Weights of a small mixture-of-experts language model, trained from scratch on English Wikipedia: 83.4M parameters.
Below are experts of layer 6 (counted from 0) of a mixture-of-experts language model. Rows are named router (the router's row for the expert), down (a neuron's output weights, with its number) and show model dimensions 0-255. Each number is 128 + 32 x the weight over its row's rms, rounded and kept within 0 to 255. Numbers have three digits each.
Before each expert's rows: a language model's description of what the expert responds to. This comes from a sample of Wikipedia text that the model never trained on.

# expert 37
It responds to: Architecture nouns, line ends
router:113068131164109131084132153116068158089094104160095102141146123104184148166151146121085160133170140152116155164116136075159187085160174120120129113109165087097075165162128080127151081180130173130092131144114092175169150098104175102152135079108137134149158069093170095130087071103108096077179166094195155163090120121093168144115157101083099130123134146146072164095191169149112076138145084096144165151184156105104174160085145105155088101134191176108147112117147170153150060106094099105094116160110141147090093155104171097105114078125096119101167103133147159141105162102175156145111133093156090121123092166177140068145157105096117137184132114138094136082169129115096083149134168095192087149084136097164141077132156086112146150134100095075140090081099115069155172103098131
down0:109153122127182159118144192130074072162135120127099100180098135139098097147165138142147181205155178142132095106168101150085105100165085105161174193077131129130164070109112169172118112046130143135114061093116134079147149101141093066099115132132145082124128122109149116137144161156119166112106152143138129130157143130190148188123146174091151089095151164125162124142112143156130101133097158108120063133124106144216128164146134139141083183120128168091147170121173152159129073101168142172152126164158150088134107109090132152131119159081118187125145110102193130130170123144173172193137094108106148112132123070079140110087187168113142124091129143106148120054094139174177066166149123129038139139122156136126134155158076127125172119196120134108100109159117099075068096161125186
down1:129103115184209084059150148176185167106168097171120125104117108120073169152151156182168091082126139158100156127119125119176130077181151061123136046194108124136115113212185135168206135176090144097096096115182131126113118132128127100096142076104149108096102119122102107183133079089145095105128155141079135154131126134089152082049156091158159112154113142127138067158171090108117165147123123106180115125141148138075143126090174100067097125100149118107114102192149154106122170165113155152134068105130167115140108113119155151131170141141167180186120166143127135123185166099103157116130157102093158154122089117111168121116095170124162126118100105136110124084103157118089122102110142113085169147085159096107199129099134174097173090203082172151096141162142104155154116117126132
down2:191092196157166105137146077081135112143124138102135078118160088133146104125141110172112153099108132112118109165159075149165170162127161109138112117155079207118134080096140105114061128132127091154131118081108121118089094102142127120177072169145158149121133187140143090109148087063168166088133181139163102124086110121157162147171169112145068122112142096104117084124109176094138143144207128160122115141110195160128150075155118161204169175150133128142086169121158170147143148153090142085120114090111131063066169123132068128147143156055097127173169135190080094123153174115108117128130148093180124090120134094149111145149088111124044089151104104178149162097082154126148140095138112173129165169126130115161120143193148133087149078081103123177130110089166146120118167074153069
down3:137183153093138160077101108088077105070176114083071121108159094072167137146090106082119167128071180136209113078063212139134116146129184126148136101082040165178149177124182139117146118147080152126110138103151121172101065123136150131102119125145163120159141132137113085123111138175103118127129139107147115165099144129098150170177091114122092118150125181136134107102129165156133158144118098158207136149122097165132186136104172123117141167113162128133122133169155106153095207102105098131059132126126132154141177160170149137127187124083123114151120161105138110072118060085151194090099077147115113147105119116147099149119091092108136130123139086162113186094106151194107141209170106159140133193101133123095129173154117102085110147105087115169138160073153112154118056113127127
down4:150126146050179112127132144124034116139107118127147143100139110137140064133124128145121090146115176156139075143127081125131138177112148115206184161101122145190130112188111184096151147176116085075120153122096176135155151107100120201048117127167103108127081112138079106102136148110187109084137149096134135130165134185134122099129091152140155188103153152073142133088138102087108047092140139062130159148099097116060146103079182086140149088129106157106120163122124105190128168147079090084111121154126191115122126138164149131155135131144126146093130124119120069112112145144164166121083134190064063082126119074174139180115158131126093088147136131074091130160165164175083105113078139098157085145132085123183123205139144159115130117151188102155115119106146104115138147164112109
down5:141123125158096125143076228138132125109076106124164168171173051119113134118138120185219121088166102115149149147160120112109122158116052166148124116132108130154084201113130148097109099109159101158127105149139178131116091133172153103107144115146115106120170128099094153182131127112124131123059119115203157101101145105173134157159102141098106129077109108101097093134115114119150103147101067113123127099112134105130141108063158094204108123105138087119140182183110113096125137109118093128132114164071113102119142155095109066115124133154092150106143119174153213122073096111130078092124121153195125108151134157174164188145069134098099104190111072091128132104155111156134123107082114100111184167168109106083117086169117183130104184131126141066098091167172080157114151063201148
down6:123143158085142108147137150138115177137146182038127120125148127174116094150182175153116133091093126127178137156134117137104145149131088083093089108145183145183084119093155164137136160146045128120126132139128220121124109126094123198171125139058152112150229114168124116143089082100131126159132167104150118079107171156118172129108122170132072109207113118139177127152096088108110159128133132140153171124117155109149171146177050163185162179105127131092122069133130106126158082195079127094215122117204092160169097114097182153144144104116155133171145042128143134107094143073138130107114135127172118150066154164098119129070108132109154124166194145128138199116110171112112148134090117112164145122113089132136069087093127166117136145134146142122130118156148144166130154141123117
down7:167092117146078168149153153130119121134121089140182140106116119137137158160120110133116111145111168113057125105121152160192111199134121120154090195161128088108163148120142141137138096081194070071119125105152145120177152185160153150154085195143111130193115128091092155074157168088164131159148118147098183151139129117138151116196115116135129132123121140198102140170125108142116105139089191204134122156114145116143102107170120146109136132116152122143164205136134127138098154122042115100144103185130116094135193121166151142081071091123177127118129157186060181146082137192166086138184111169114110086183113155066163112075123160108108149149125130154123139141175104145113150152102165084164129082118088162145135139088136146159139071171183099142151140108103089081132099048157080

# expert 38
It responds to: Entry-ending tokens
router:119074137161111134085137155115068155086094098163099101139146124101184148160149143124084160131165136152114157155116135074161181083159173119119132118112166090099075163161126078130150080181130173132084129146118093175173155103108170103155139081108136133147157068093169093130087073102112098076182165092189155163088115123090174141118158104087098126124132148148076163096195167155106077136147093097153167147188157104109175167085143102148094102134193178108146115116148169147149064107091100101097114160108141148090094157104167094107120080131095121101168106132147154141105161098176159145109135089157095118120087164171138068149155105094118138187127112136095132073164131119101078149133166099191086145083139098170140072134161085111149151142099094078141085078098112071160175104095131
down0:087118126130162139112145127159194153129158142112065110108137142087096150119105099118081156083158180102136146114148081073135118170127089124125123143187162125117085143128143150106082077111147123130123162138156120156092106176137158129090102117108187094092068115102127092077166050118112130171111210161145090132106150026138170168143169070119158191132189184071177118115124122127124161151157166035097117102144134114107134120069114165161131131059119075125180188096113149148146120078122115093096101156190102129116138085118106120100110140203124151158116151142080140153179103134114137120075130108137152115170093137124139162122151140088102131101123140115090139148124123165088199081182095113171108126098169099140086105142154146187141123132170157177182159099136109152080131076108104
down1:102148142201131127095165162159129110064144147163109150178104099108111148186102092123138106073128140163163162129122113121105072094122058096139125153130130112102147163111110168094167134053121105076113105158094114199128148151122106096103096112068122108114087121125205085136083147088168116116118108124156128171123105107101137107172201137140128131102110130111133168117194089089161144127096082191169137074183145079179149163088127149092147140142147115082155107116150180132138126083126119111082177103104184117132060192143131147146142122113159098130248152072122130154132154159138131135082133162098094110099089134104165116121175086159126089098112143112120137131165103123131128212160177142099149139083173100081106070150134066109140144082140133094198123171145118133130116157170084
down2:143101131135102134146168109136084128077097124197067128162131097126151111096118165171139140127128166107184182113151131119095139167133157129135108111174082154123128144146125161143154099130107140150096117125144170125104109151137102120093119094146188016121140132234121173085101167073121143194135154201149126164152166131139063103151108140135170183144171108155074116045120125137133152114151116197135110175123114146111164152135132116092107120168149089082126110103145138066148175176115140161183204091050166136090103146138134138145172114107177141125104201144121129117168186162105188142103091113107210104099121159155111134135122122119143146110098152139119125118115105131097150097177168155148045133105133172056149146104142121122099126084124098143114101091203160160107156147096142
down3:152159065167173076153152122126109119118094127075102126137135114111114108069178150131120134116183142106128200180111139133124094090099067134159135134117182095154156125146126160122213070096101143126152158138130134139126134123131142131163155126110180137101136115151186096118161128150102123055167073147130121099184120110138108142086163131248163054142063126151135110113145140157141098200160109135128103131152080128087143143178122095159137183164120085124092129077096114118130192147132110156112140089112156108138160091113140143122157097097171149118174119147063101110130107140201111134092123114110168154202078087098161100174093139196139116163184121110110126129121110163125097115072090149054122183126077131116127150149060114079109104126168151109157092136122104152110121094060189
down4:145120149103135111165097119130187102086103155141144194129109178176108210131105124128105140197107111147128105118120158141186149127140095126197119149086125164144111092145169124113099071076124182139096121111150161115101063092186103114093121106188169133148173088150129148144129113158157104150103177135137113182070125141149118144124101099167114127123079155113095130086158123086161126122138149157124082141170161116121168192030148095134084108120065054174166137117147118096119049162093097143082134117050183124111142124118103116189151067170114118099108112128090148097109129157139116111131106109125124129078190121107145187117115121221083156163126123117156166105131162153153109109100090084166105128087103158133188107106089074110132122118086175119181116185123127151144150124135193
down5:119141107160106118133166105115103106158158103151100115169103127121232095086130131119070146143157153106133093081131118112167113102121059146096122144252133173111168081130102075121163117085129149144195088095125115114116098132149123098111120077127151134109118115161133133177116128163155189142122123171145148163150105166146150154125133152134128156086122155136083137165116093113146096129151125120173116113098128125102059105125127135137091118078038119104166074142107078088161139178168151071177123105136165151171164136117162163153126141130104084106082048077152153129129092157126143175179157162117126171160028064111140140109179138149151094090116118083076159127222119101116118141161108157081126112074108146085148121127113131152062114159098129091138123087145156201172151138109140
down6:216142157164135093111108085094129173099101102160111127147129110184083109084110094106158078120132090143117111131145143065138124099134157094125140098094143044115148130144239152144092110084156164106127109083126120101106178128142111126126142117101113168135136115141090115101093132125159180101151140095124114098076106109163105122069092142181139042119085094134191141147125132125144126073147109117099158117107150178126114148119139126131136177127190107168108072125201098104165147097099076152148050133152064085124126167152147108150123062108040168138130103146110126170194100136112127166124109148108096116070099100116131136142193085157132165112116146130160084085101116124127114097085055111104143064130068140060061138122163171129124099116077128091094130114151120160115152125158162
down7:131119150159140142137119156179054099097096113136152109127136072190118163152146144136119130113115108141120065123056096122156130159109083142085120112134097078086198105123104113115150193088142145099137132141143148116119095179147165076121081156146126131097135117127152131174111180169108118039137095067140117155068142141159090198156129180121130102142070109175144114079078096160110126057106159102090135135144107137104085129130124159134109156077164141155078198106028071164155080149137199169204133092175115158085123158075099123135126126110144136135160157128133192197108120101124135155130176157114178110134158160138150159131134136142120079094175162151150153118108104089167112169129133103156105128102096141090130141106164104103100114123175146093094142043129165115154132154062141

# expert 10
It responds to: Institutional nouns, table cells
router:115071133162113136090133151117067153091089105159103100139149125102183152158150153118084154132165138150109155165115137077159183084161176116120131116115169093098073167160134075124151082183133171121088126142117094178176156105107173098149138078108132135152157074094167095135084074103111093077178166085192151158085113126090174142115161100081099125125140149150076161096199173155112075134139090100149163148184159100108177162085151103152093103134191174106146113114148168148143063108093104101092108160111138148089094155104164089103118079125092124102164107131142153140111163101175157146111135090157091114128085166172138066150157106091118139187128112140093132070165127122101079148134168098188090140081135095165142073141157088115145149142100093078145091085096116069154173101098133
down0:118121145173090102155162031185171130130156127107130092200135148090137066125126147143116088114159145157213104145148144171096148118105048129064104114117177133143177109168115131107095122126151118132117145099138124130148098130086159147144135152161113192133119118071145136123134132112150090159130171125097139128083127156167174121072153083134173106140109128107191101093105112109122185155132153147143159136099188075157098144177168098162113147131151087127173144162087078149087118113181114080156139146164142178073102108172074115104109099130090107169160140115067137126121160113135105091153142154036123139166108125104167108171161195156162151179146114126121090084116074160090113159125170135133108106055138127088119151098070115082117092149071117215131096142060183141105132121124141
down1:137135141126126113185157176118093168072154096144194123118141103109158116172129111115153116182190090056110132139167108116120064196097122054146163082073161095091151137124033108113100162100111129048123178162174172168110100178145120077118082179100151176152090118184111163137107120147089099180111089147067129111068139080092136157085116129145120114153147149134126110112109108114151165156116103127086134175156123130132120118174114141134132131150118134148103070093107093086106121097134141149127172131126077144112099106170115103126131089159141143133137090085143133068112154114132179095110187154150168112150119094150139147104137138133159184175117140144068071080151131118089129142134125106131096091207130082165140191154130098130050153146210148128122172080146202149138121152126138
down2:131156085119108169147123090162131115116196141070139135138159113147179104087151120140145106153108152113132107169092047135118108114154076131059087143157089106096119095116105123137148107106104123187170152140115112186149151156117159082126120077157189063133131144068115078140102127164145130110181175113168064135134172058093120113113094124165127120064087089107136106117074189137129154154118087161156127187109175129140119106089108180115065144102122106135188112111132118107085179146098146147128148142130151125084086170135158120138163042104166122096197145140152117129165137166104095138106124163128082141144061088076073163085211091095115087082096106098146107079135113121129161166134057073086103119102126111145126105121145119081183166102123111106181134192110116106158114125150138
down3:104146111075081126095126126122172112078150172125120122127142131111147103193127158148155149089137154128071097110099140106075148067152081138147132079110102105088120119146086101104071127178137140172113088187163129158115136118123045112109168188106087166159092048170166115072169117124134175161092123105111197119150159105100084100084120139114125104139023125075121046165129175155144161096145114148093135092119174166115154138147138124081130107048116089100114134201109106166132184151122074169116130166137154098162121104102115098133113108097163119151100133170121104071122125157074124146133128200190169159168146131111099155121151113105178128086100182124145127151143124163119173104167168154146099140112120142207144118123161092148097173068148093177094106139145106146105126130128111
down4:124161128125093206083116123159103133103128098142191102103129173121125179149130124063066164189125086104114138084141180127127160146149122087198154132101128118130151101118126086120132068082100110174175127097206166130169139154101088127150131141135109132155121107079112144139109109138149080130114100126102112079114194111163179129110134163089085127135155087034138132117165186148195132110153111107116108155152126094124122100111132177169125138138090099134144093076121130073150116135157135173105139162104084119141167146149065123145070145110099160102107121133150101129146140127109183137154147092143135092146166199201139148113114110172046161136220096114143057054110135098193112100184087192127102081081113180158116146117116151095162084110149161124136106138119183093122123099124128
down5:129104137168149090163082163173138068134104138096171110102106149165126167155149116174122160122130120127142151135104125073107115139144161117118080122143183128154106126119115084151078137113150034125161144116048063107157217160134061081147148138079072094137127195145157102095163103108078141064130131143161082215144124124110129193170077147150158154170108148089128050155099130184116085129104149142107117137143115162101134090133129123111129074151086118111140125125109058104121157147193155134084136126191154146169086186151071153141110132119100151138120084146116132153097092078134092138126135140138078149102161142133122136142127105149110152121123169077137111137099101157151123143163117107105095099097086124118114140103169092134078038098127104155149119105175077084100177218148164
down6:114142134082108156052135148149109115073115120181114107093095106145107138119123141163101091179141136078151170182149131132130170182131132166136131124141166097193125124154133101147058086161222088116133157177173165172122080128097126188059169081148201132157111076150140202161147166093136095151121108132217099122161117114199146076141129136158146105119132140131097069131119105091063056141098156138124060138065093176097121125134159088122129109097128164129143104139178161127080133154141168143131143140174175105167111132177075171145079108172097131133122117115151173136047069156119154116110103097130150152110143162132153105140136148093104124079120153090125133105111153123116148142137119085134154126091113066107144109064106122131196167183117121107145143110121158171141133077108148
down7:158164106081125126149133168125076125092110143098104134110143087066142109155136129136061172148155146087112181123055141118129148161061116169110129068076121158114128141122111151089111114148142156090101140121162161135093167063165089179147139071103134151153135110109041123178133135172115083135111114131108160148057140089094091145061144164071118137112113111104070139117125146152121134194057142124145146084196137152099089165104125098144127074133168172159099167125109132153091113142146106190105170143140121133055111177156109069091097182169102155105141136116170173094146148143151163129144104102138137102094172131118179116118144072147079068126112084121143090161170118158134109180194170167140142131137190179123156165109026144088104147154128141142089136145168120119127131122091153

# expert 22
It responds to: Line breaks, name initials
router:114070135154114134088134153115065155089089112158098103135147119100182152162149152115084157124167138148111154167116140080159183085161177120110126118110170092097075163157133074123150081181132167126089128147115095179170153105104170097152138078107131135151155072096169090135089072102110096074178168086193148157089116125088169140110154099081102130120135145145070160098196174150111076136148090101149166148186153105110180164082148102153092104132199176108148114113148169153146066107091101106098114166107139142087095163103171097106114076128095121103165109131144156145111166099173159143112132099156093119119090165172142066147152109095118143186129116135094134080171128124099080148136168097187091146081137094169143070136162088115149151138098093081142087083094114071153173109093136
down0:107112153168180135097132177100100140148126129135166080124111065186110139150142175102110084129088166155159170126128089120158125138129109175148117127118123109125137167111167159153034126113156131119119113152135177136117092134183123127121091134138100111142116137220109107090088105160168131150084128147118149103102134072161080095088080109210091074146168095134131134099076117092111112108159134133091136191185137108072182159183124184150125147149138112139117142204125123122148206171118088162128149119182152095084180116142129070125138135135104167114151137190075187116089089117049155071079128146113107093163086084134109123116097170105176129120141108134204126128128151115119167105185154146142121111094179101119130140098161119110079200116176089138162105139199103132106123139185124
down1:150086161087163092180130104096075111132128092135117107154123107121217094126114137153144118163186098139099085125179142093142081085138114120152110149102149142112167099105114114083096095088074143198164098175122136149064140141137151132103105138134154182111142104160153115175169115101079092137093137152099137137089119108164143170087168134179161062121117132094150113147135160148183140120107088180103193161141125123127075122150060121131086127178083136128192147093076115152150105111177112138149211163122144117157117152120188118142117131118140096158124145202096083124168128133134120100091145061098116144152165142181112100088126083150087099231183163172103179057108144113089096178168150171084114182089117090092103152160156145126104121088125123130133090128117142137092114133189115
down2:117199143116108100113113121185130189167115176138127174099088060134126122146149146130102097088065144162163095133127131103125132188124124151168144176142165177125127097135187166151087140142173130171102084171124108168117113125159065091137095129098137150172125157098213096101150149121154167103118106119118146118116157172190057084068090155143118178132147057141109102133175144091148120162081129137159073117160126156109164144127161093157113144165137168142128129150118103150126120060166098091110078176111071175108175143166125116108136094158077060116103132154168185131137113098116137194126143082134110179122146123123107119134108157074112122154131157165149106159112104128187143143153071066078120087140061147164145122130152134132158111144133105078157147085107058220184119125093131
down3:104147064158070208115123170114107179200110127159152162106100108099092161143099107116174098093088147189152171161080085152200135134125124086069091121153104129104131133103080140089139104146149149132133129170145091112104119090158148151115147159088175134108101122121181150107156133084122100154107133106145181136112120107139106091127160119139090143162189170120128093124119129175102211116129115113132095141123148128094105127162157062150118065171195062115120146118179119107139112124185117121108119114110039106134087163121183138084129165171162148076112063174151103160128174126161091126119175125092114196211112102107080061166146159127128083080149144121185094085134096136058168144095136146142127110119080067098144143158087149109113158080132121129099108149149125134180147147124136
down4:100149114145166134076214170100148147139128114098106139140121092135091137072112114155120174127149134168064133120091119131166110120126155092147150178150111189123110087124168056114152136067041164134106140146086115160134097133158171154155090119084133134106110132121134109163106088149121155118090092123137127090177145146153075100172204084147104153194153143131152099101144122102096103126085124124181063117078104145127205180145129150070124108141171145158137128175121110085173134111122124165132069119063155157115169088072160112130121075074166145128167112148123139128132120140145086159122141201125147206142180129137140163079124109101162108133083129145147154110159082090169078105176096103124085084119189141119155085130136109101194165120121059176140176118142137124145110086085067
down5:131166152079125135156083134057080145192089194110126124103095092125144062143132151164093091095105037130089093119118149081076178159077061122127112104115153133141158119161144127140132170110120195146129115108067093165099121098125115122125131097130136161118159122142111139114100136057118115107109119078112129162152143088132128152168143154167151128135079150127122127157110147145177149141119162137075173108146138147105086114190189108134119112168119116076136046105131131108086104056127190183120148053159147128174090054146127115143108125187133110184167130090192111110076107161082116146149121093094089131068161083129134158173152120117129114125037141088084125129087144076140148093093093160153119150164133150100129051144089065129139086102134123154103107152112156132108150132105087
down6:126159165098161148116183129132209148104133053127193151132155149124144144135115085190079119204155084122140121182124093165074128103159120153185154114100116101147132102118105108093103140164137159085137097203125154164081089121159112102112142080117153186125140127118129136137137163130118130133092079122156151170135159135120093126138176142149109109103140128119148169127116035106121096152095106178136162140132092094154150104189163132087134106208070131143059131205125130083121151183108089111163106124140128107104099058154181150110098127149134139090140081112087193156093166085135186150109179121177126134099124106109102137193124157152132138078122151129135152133130127190159167120098085144081105151109127170149084121070120095086156116127129139195099148094108032117171100127131072
down7:094150130153071180101126101120150166140133120095107156194122173140101136119169158150102113149172172055153125092165157142103135096118152116127198097164117111103188130114131160179156151106166155191082197160123138117109107082112173137143112087152088086182089099096087136144170100167078135184119128138169134164138103106116196171127104180165136145067146127127163127188155105188104105140118100135082120121126152137130142127113104195203139190135121103116144089099139102094058097149138117087091179136109109149149110111138165080191118173147127106125107084079083144103138159189172080102152081128105136100095069129106086180099106108131158085088151134113104184162156127134113131070104122139143164138044089083126144140202196113139163170136117129142137119149151146105109130148095137

# expert 32
It responds to: Plural noun endings
router:117068134162107133091138151111069153089093102161096099137144122103178151164147142126085159134171134157119152166118138074163185086154174115117127115111168094099075166160132078126151082178131174128084133147116093175169147105106173101149136076107136137145155072092174090130089073104113101077179161086190157164081113126096173138119156104082102128121125144148077163096191161158109076134145089098142166145190152106112179167086146109154087099136203175108149113113147167149145062112093099102087109156105137151095100153103167097108115075124097125097169104126139157140105165106177163145107132093156090119124090166172139075149153101093115141181124110135097133075168128118096081154133167098194089142074137092170142078135157087112150152134096094077146084079096114073153173104098129
down0:139131111177094111127157073101098131141123165156155117111110164218169107066118087082124119148118120183142209105115136134149115154092116117073108168151107161108100168181173162124137168063150115095134138148103063123099102107139145173135140149105144105110107103096135079147088071146095081132100131057142126106114083150153120111094115194172127110087125141118075068111083086161145095157144160166188092108105138107037134068144161117130067148102056117156104122134143125151126082156153126132150151145110097087189123115130088145119094100138161142102103128085096132126114118100132203134123130104125084127082133184132138078158201155108118135132165113132129118096109114142128136144092163163105108109130174114185151134129060096142158067118084176150118094205177069167164097093088165
down1:136115125169175118105164155102111073104167159225113123098108112135133137104113146125093167126136052166122162110127133205159079135100155114088122081102109203118094142183113137128159063142119144135111126078092124141086099192191094128155110104101104148093136162113105121190135119173228168122131127116188074130120165141119120083152056129180162169104147145118135128132109156147098136100154114126131128149133129074150060151111135113075119132142149161178125130123136118151129160153140093139124095028127132104094139143099156161153138105106073104177111106115196138133125125143184146109068108113145178164143136171144167155087155074087070079078189131177161140180135168114100142163118148114075122120170136152122157112146145186128107132186094074148164051125128125119150116139144138
down2:145089081101117115100130158122122156108156153156168075214142108093189161132127138088097149102136128162107113119170079196139112105108123160082135112137111150130214114140143178134158156148127117108124111092107163095120163145130159092148186112095135073147128138183051160183111123137126191180153142173098121118136065148099151126182087117101166088096117137145034161151135116152130211089058125174152142092083115150144123147154101116103162187091148089116165111095109146165105166088118127173101182168116093149107128109169173128098211128137166139116168147134096136081150145091141120070149145147139173130122118161108135099147199116160087103081108146112095130145077134134167128137139157164115116188140205143150154094131177086102056143160114154162126108158130140180111086105113115
down3:185097113115051109093063103182094160128148095108146110163139136179131213175133128138064110168106150124195093093118124116141132188118138125126042098097106119082144171100131081150078169091145142092118128080110110139112075156091081076141164173169105068110110152129135140107157134071117080132139161156129115090124115106128145102133177126161176106146151162083083221132121156100160087113112164113125143091121205125148144137141137095126104100141142084105107191130111090131190198205119125123146137123057097166115177121111123110171128138142119107106104146084119151119171141173131128110107201109142156099125121086149105121140073091119139135126089151137105159158097111160123138091133124174105132091085070111158135100142057143109122163140177154053096144083123133104140100074093141
down4:144096191145091132162125135122145129068136120114110133139116092183106114166116165069147046171063075100116067137150089166111122173116122177102107140147158117122149141146173147118163138150141084173207134196132151118148114131150120085119094151117192141104107151130086115145117084116122103120136098118036169101133141102142167130114180184102107157093119090056137095164134125189086114094050169147103101164158101096144176127129176130133146089135145132088161138093118118164099115151141212180084099132119110135105141108157125145142117121102134140086101147159095036081180121110096086118125136078126122158093128165134145154115108092136120161145148119079085093159123139196115118115070166151164143115141158156154163130117046116091072130053149096101078122182126077131084134155142133
down5:081138149185139172137120143127134109101165077108112117125191057122158087134138144144155175123144163127104139144162112125133116063103143043131166054110150128117113117104130188097080114116090161069142069080159103117142092164114092094138109146120124146081200106135187151111104109157119141148130106075077072151165151132089176123119172124131117084073121111159144098092132099148146132057126113167131129087117171114188116141110168138131172105087163126113145131127146102096150147124125128138126159151104114103103108153136143093170138156145197154138104123080114124111199123085114051113121124090107045157236175161146129126137175105113122172086144127131151137157144103160095173162130113110129124177171130166150124150113165160134189114179082163120107107125139089031072072083100146
down6:144118122161103120180171090067100122135178123158118094124124132116099137123107076145103133169140114077153169112134077159105135142145096124141091113121057176075169113180135104166114162114073101102106097105171128153121093122110123137163112148151132168082084150129079165145115063142127118110178097122161105110146100056043100139139095197129193169145128164129106160080138140092175113130170167136142153174136094088096102107166149129151145101079186118171113168099091058113085156111138084171084079131158188130149140123085069131168105121061126173120074169144165181094129149123095104162143077119083110139193125119124133152142087138137100170144150098049147091078166113143126148071131133134087130101090139093108144167141139127127110080073186156139165092128062174116160128108140156
down7:093131121133152072154190123101121124114128171106098153162151075137154133117172163151137103135139148142122084117152187132120114101176133116127060084096103134127089114146100119131161139079092166110122156129161192130084097134203179151086105177171068139119092137160141152099143061162097193177200159117124152085098116091090086115105119120095147092154090098097137135109121080133114180124151084173089202143166143120117172122208191130164125120136087078175094215138163123062152121102119105136114144141082116120121178134153089132125179090126122207156146123102102119079184159105135131102158159129146143135126150140109102162088146113159124095095142105115103160194132132161171105104055130174040161118121119119114152158160118169169111062161115123124084092146100161127153100126151134

# expert 40
It responds to: Word after "the"/"of"
router:116071132161111131087136150112065154089092109165103102138146116098187147157150148121084154129168136148118157161118140080156185083164177120117132116113167091094078165159132076130151079178136171128087133147116097178169158100102173099150141080106136137149154075094174097131089072104113102074181165090193151163087116121090172143113157102085096128123131149151075161096194168158111078140147091095149164148182156103108177168081145102151091102134191178108146109116142167152142060106090098102094114167109143148094093158100167098107122079127092124101173104129138155141108164098177157149112133092159093119122089165165138070148156104093116139184127112137097132079164130116095079148131167097189087143080138095167140073136155089114151149136097091077142090079096115068152174103091129
down0:145124133195189131171100093199115090183175113155167144106117153063131134131140118098169148162110111096094095157123111055085195112098100084109142157170175136125150124111171114144127174146150132101110098126156159138138077112178143116164092140154054168124156090135068098146087158157155100117092091133163122113132111180148099164123143124197104119181149158141138132085116140159124132105135100105182063087163144160116118106058124126158143148107130123168080144120101143155140102160099109125117162149170146114156129061149106126123127196134129135131146103125119103177073160080118112197185123102144084145155156071112129089137183113127144151127118103132141058097173127114101142107082190103138083128122107145167096121063165161155137079138104080095155115089142110255163112086122153
down1:103093112102115086113117147179174134142091119106156132078110116126172139100120142111185104050116165141140141174158117115135112175178092147154089130111151137158120056118114174095145098079124084142089142126140094161142156068119141119098083131120115123151064116089162166123111092050135141145113188179144119115107095140166122170116111128081092129092161055135130162074149181143143139094101091161092108125143101140118130150146098099104107146120151113070111121149188089128191100094135088136190130121146096116136186164135139086131174113114094133160169094154217107135120164128161094161174204109138170083166180145141172115170134115155155113143085163141185135138068149116098070058103111138092095098130176150103136174144142082114127144170041124173137116082094169057136092118103110
down2:155101133127070140168122117123137095098103122095122127111146080130145163162102103112185104143069071157158103089205135109109152135131151197120144085159102172135203110109127131117125116167097161145122136157119099107101091173122126096130138077112127165132123166158117103139095143129137112130154162111104161155082160120196115172210118167182133131103094109137146117065119139118110141178086149165147116130101143112126094160107184103083178211076155083159141107099200110139100138086147174205132121131078145202139148128120102111134150121134092152162131131109077166073175129096095162104076108148152212109114120172167112106118151057076136119161157113160144140122154178159153122183139074167135114137129149166127097187195049182174120142135123129114126128096080138072172113147094127
down3:123171161148146107112122106035158100100153127119102155174096075095120099157101123122143190113123117098135116141109124174140122090097167164103155156128090150144092138141107129131118093129085102119143136142108155109142097114173136099087149082116140133175104172104141106068130096080148177083093127155103099135113130034158130163086167129141113158165147170138123106077147129131065144134131129171118099047132109157117155186091147144113041170097099122104175227147130091122148126108115047142070136065180191145138108147130088189150096161167132104133116153127111200125182152154098116112161136161110138155112145093127143104080128193125143142139158141096140154154145113091098160204108113167118168101166115141109104069123147123125186115086106152096122160240122069111103139130132160
down4:084110105140156164143139111164124113157126119122094092215129078097202172069117113107148150115086082073135160183084170103162190106092212095148129127128133089119105128120184149149112119159114098076162086125106133132167088169183195114116148101149122051145215073095069089111140133071160170114104172144128123136150120110100124119159129134124169146165173131152092114123201149121075115103125077132112169102105162153149172133145096162105163088181144159133123154147149132137059092158104126150157126117193094156102176072112104167130085109123074135142112192171129092147199150169126172142134118138107132190092107114111161144131171128053159125089125108120104112106140118121118133123190135104135104093145196095111093127134181166124166161126121118116143100088121120154141178132096118
down5:076109122168127151121123166176161099102145102168093150123165069142128145128143160131106154156166118140136127153170191093111110147130158104119138103169166103156138161117146076174160191089093089110109126080120154128140171140171144091203093143124089133178095154157157137115140123157085144122092117102116117125091102118153160132160135228177109112120155147129103144133136111072161143099069132115155157113140076149116158159157133104151099152076104113157099079145151161128130140075155143154182102127150176155070103111135058140069093157138130151085157116063176094184106143130160090093117209179190074121172091140163090129108132129130123104094102149115139138155132151167055104192067141134114166057137117186130104153123132183106111206125216135076116111140129115065152106122123141
down6:134148171154137175080139153124193158163109136130082143153096085128166077148140190126152149098081103082088144075089137096152131171144132101112154133122191097121128132099146151161050120166136106101135152161094162070133117117092139119167129149114099162134138164121091122126151126133104165149113145135114102173163193081168120140147150114168097168122202152098091114046106118111145082141123079149096118041118200111084125122173108081114180138127154117094109115162175121072116148115146120119125105115109153105161148138164068098129085119149155102109144127109126149093090164143152103095145157154152125112107080126162047145070167127151161146077126114081073129183196131091100090150149170161157102141137122158078135119183109125177123099107145165186113188151065160080230146140104127
down7:126164114087136103085093091121165132116115151192168169203113176087148119137110168121176147123131116149116139066149099135161123146051145151077062122153137150120096089161144124113202123207171137132134121054104157099134105157171069109148100147141170069094146126074121134115116117137120132166177138065083077167168200128123115129151095159129109151082113160118150079133079157173102106162154105145124100123143140103162138104135133148153103106167136114133128094143113107163125156127195114226151117119073169174133105119115145091139114162132162128102122053109116131148151139124071140096130136186127115070188069097109082191108075143151097130112131185105107127200093126181134135115121083094177135107133082080132111129130127108139096079148116118130146108062122137102168145099201157